config = dict(
    n_layer=12,
    d_model=320,
    n_experts=32,
    experts_per_token=8,
    d_expert=96,
    d_shared_expert=0,
    activation='swiglu',
    moe_layers=[1, 2, 3, 4, 5, 6, 7, 8, 9, 10, 11],
    router_score='softmax',
    normalize_top_k=False,
    routed_scale=1.0,
    balance_loss=0.0028,
    balance_bias=False,
    router_bias=True,
    init_std_router=0.0286,
    lr_router=0.00146,
    n_head=5,
    n_kv_head=1,
    head_dim=64,
    vocab_size=2048,
    norm='rmsnorm',
    norm_place='pre',
    norm_eps=1e-05,
    positions='rope',
    rope_base=10000.0,
    rope_fraction=1.0,
    qk_norm=True,
    attn_scale=0.125,
    tie_embeddings=False,
    parallel_block=False,
    init='normal',
    init_std_qkv=0.0259,
    init_std_o=0.0,
    init_std_up=0.0259,
    init_std_down=0.0,
    optimizer='adamw',
    lr=0.00143,
    lr_mult_o=1.04,
    beta1=0.95,
    beta2=0.95,
    lr_head=0.00398,
    warmup_steps=265,
    schedule='wsd',
    decay_fraction=0.307,
    decay_shape='linear',
    final_lr_fraction=0.0,
    batch_tokens=32768,
    seq_len=256,
    doc_mask=True,
    train_tokens=271000000,
    steps=8271,
    dataset='wikipedia_en',
)
Below are experts of layer 8 (counted from 0) of a mixture-of-experts language model. Rows are named router (the router's row for the expert) and show model dimensions 0-79. Each number is 128 + 24 x the weight over its row's rms, rounded and kept within 0 to 255. Numbers have three digits each.
After each expert's rows: a language model's description of what the expert responds to. This comes from a sample of Wikipedia text that the model never trained on.

# expert 13
router:158141137120098132119157151136133149122152128143102108104107130177117128162075080128172149153141124144153123131108129112162074190170150118134169137101130105135124099105119166118131146141136074119107110097106141148126132134141151118132119087
Pipes, percent signs and row labels such as Turnout in election result tables, plus the, or, not in demographic and political prose.

# expert 10
router:121105097161097127120155097126124124115137134123097120129116154111131160086150138122179117139131075182152098149129113133143136166134128078142134117143187099134158128110143123125156099105134132175157141131097123152116161151148117104150121131
Vowel-heavy syllables inside transliterated Asian, Arabic and African names, such as Ala-ba-ma, O-ba-ma, Ja, ko, Vas-ant-hi.

# expert 12
router:169085134169146124117110130114146126124108115104157147142130119126092124128132090174163133101100146114095124148118099114119110113144090109160152119115125114151078109154091138096149139105113143152103119138144123166101153135151114119122138092
The word "in"/"In" and other prepositions or prefix starts such as on, out, ex, dis, con, inter, during.

# expert 26
router:125132160123128139101131101120111124111126133130109157107185164124117110092108139134112116136129143143124136132114196130123178111152115155148157156140117126127154127143109119134092156109156117131097147141177158140092146128160099123092094153
Fragments of Latin taxonomic names and chemical or technical codes in species infoboxes, such as Squa-ma-ta, Po-ly-phaga, Subclass, CAS.

# expert 15
router:153122103164146110136119108112135090105109135107145166078124156137095128150118135096105180114125132085117119122120118163106130134140165117118106150124126129056139128091084129147177126112113114129152142122190133098098124147115145099097149172
Inner pieces of longer words such as "Mo-der-n", "U-ru-guayan", "encourage-ment", plus adjectives like British, national, military.

# expert 7
router:122118104170163123145109080150131137198154141136097133140158093104128112093171118140108108143135113151137131157116169094111124103137163099145109153134131165106175136122085057152114103151112177109167121169100145169150130125126144131130089143
Single capital letters, digits in years and scores, Roman numerals and pieces of German or Dutch names, such as 14-07, Ch-or-äle, X, II.

# expert 31
router:145184087128119120090096098141106105101141118175127107091159101101085120136126143125129150141113160134114109096105176106090129103181094100128131140132123139086134101111128120105089155126122112137111161144093138131130091092109178069156104131
Noun suffixes like ation, ment, ing, line breaks after infobox labels such as Location or Personal information, and taxonomy pieces like E-chi-nodermata.

# expert 8
router:129128139095119144158100168125159156071162110095127161097146089097096119151161117139098093108120157173165141144130124131090075158127100132141110119135132147133106096113156138111096143172116138125139124151160112108147115153193115108121109119
Digits, parentheses, decimal points, pipes and line breaks inside tables, coordinates, dates and ISBN lines, such as (aged, 80.975, I-S-BN.

# expert 18
router:142101110133106132158096186094133134127108127154152135150076125129135132168151130133139103089125085153145171144114132158112168109166125133167117112127130117082153138100152132122107079159131146137162102106111126156137178131095136123114136092
Word-initial pieces such as "par" in parking, parliament, park, and pro, bi, Mc, Mar, plus minus signs and pipes in score tables.

# expert 2
router:149116121138110128110137145123127110126126133115109086093125123166140140161117137157132097142111144112118123108102136117151112091187172110134132178125180114110116108134113133127187133130166055128095167085129138102123123152154120120144113182
Middle or end pieces of abstract nouns and adjectives in political and institutional prose, such as ent in entity, iv in universal, ization.

# expert 27
router:110133157111108111107138101157137122112126120123140210101141145133106131104131129118168132140124135181142120124096148135159142113137115134123166148123142135114137104112146102109167110097125083145105100137158125138128123095126163123122121164
Infobox fields and coordinate symbols, such as "Coord-in-ates", "N" after seconds, ′, °, km, Total, Location, Born.

# expert 19
router:121182138088113139106106103117140130135123109130160087155139118134123136095111136134141151153100120116142108095132180118165138098156124161137152128145140143108098118171115115135130170143119078114081116186166126149100135082129151143117135113
Hyphens in compound color or trait words, line breaks before headings, and words like such, imp, un, contain in technical or descriptive prose.

# expert 4
router:151091109130116139158160098122139096087127164113103136162085161150124140120146137144134104146147112132146142150128130149113141142113150138118118128121120124131148139128136120128104118071117133132204121105149125128134132126132116126121113132
Middle and final pieces of proper names, plus whole common first names and place words in sports tables, such as Di-an-i, Que-be-c, John, River.

# expert 14
router:097097111162117127134086084135110092165087162121127152131146149137172109142138131122094132133152082131119108110126139119120120132138147158114131136131155126126167153135138116127119128131143136149153103138146117121158093144108123106135138170
Final pieces completing nouns in biographies and infobox lists, such as footballer, science, Philosophy, plus words like University and Party.

# expert 9
router:147126127148113151129139096089087169123114103154076130136119163150127160129132095127115123104132103110157129131123093107107134141104150121133161097125133136140182118140131128121081156101121117123162167142116154080177133116110130139137133104
First names such as John, William, Robert and surname pieces like "Mc-n", "-son", "-ton"; also "%" in census figures.

# expert 25
router:105141183188095111116140105111100110139156136141116127118156129092123143067135102121120100129136105130136138130146128103111109142118110087168112091128119111134165117061156112123118156137119140085190120119093128180135176130153135138111160098
Second syllables of names after an initial capital or syllable, and common first names, such as K-ach-cchhi, Ch-ine-se, Mi-am-i, John, George.

# expert 20
router:122137100171138119111129127143131118132101115134133104130127136145167124177150150114113130131109125096087112118150157118168128175124148084102114091133147143187079129099160129102185157074166110147099124092112134143140121121115108135138150139
Common pronouns, determiners and quantity words after the or his, such as first, it, that, rest, him, another.

# expert 5
router:136094127166155142132104142120103153187154122110102138115146133069164128192127122127114119098138165093143108134161135168116158134076095131143149143097132143122110131112085119157129127155127109118112136168112119105172123105165135139158076112
Opening or second fragments of verbs and adjectives split into pieces, often after was or to, such as vi-ol-ent, un-ite, re.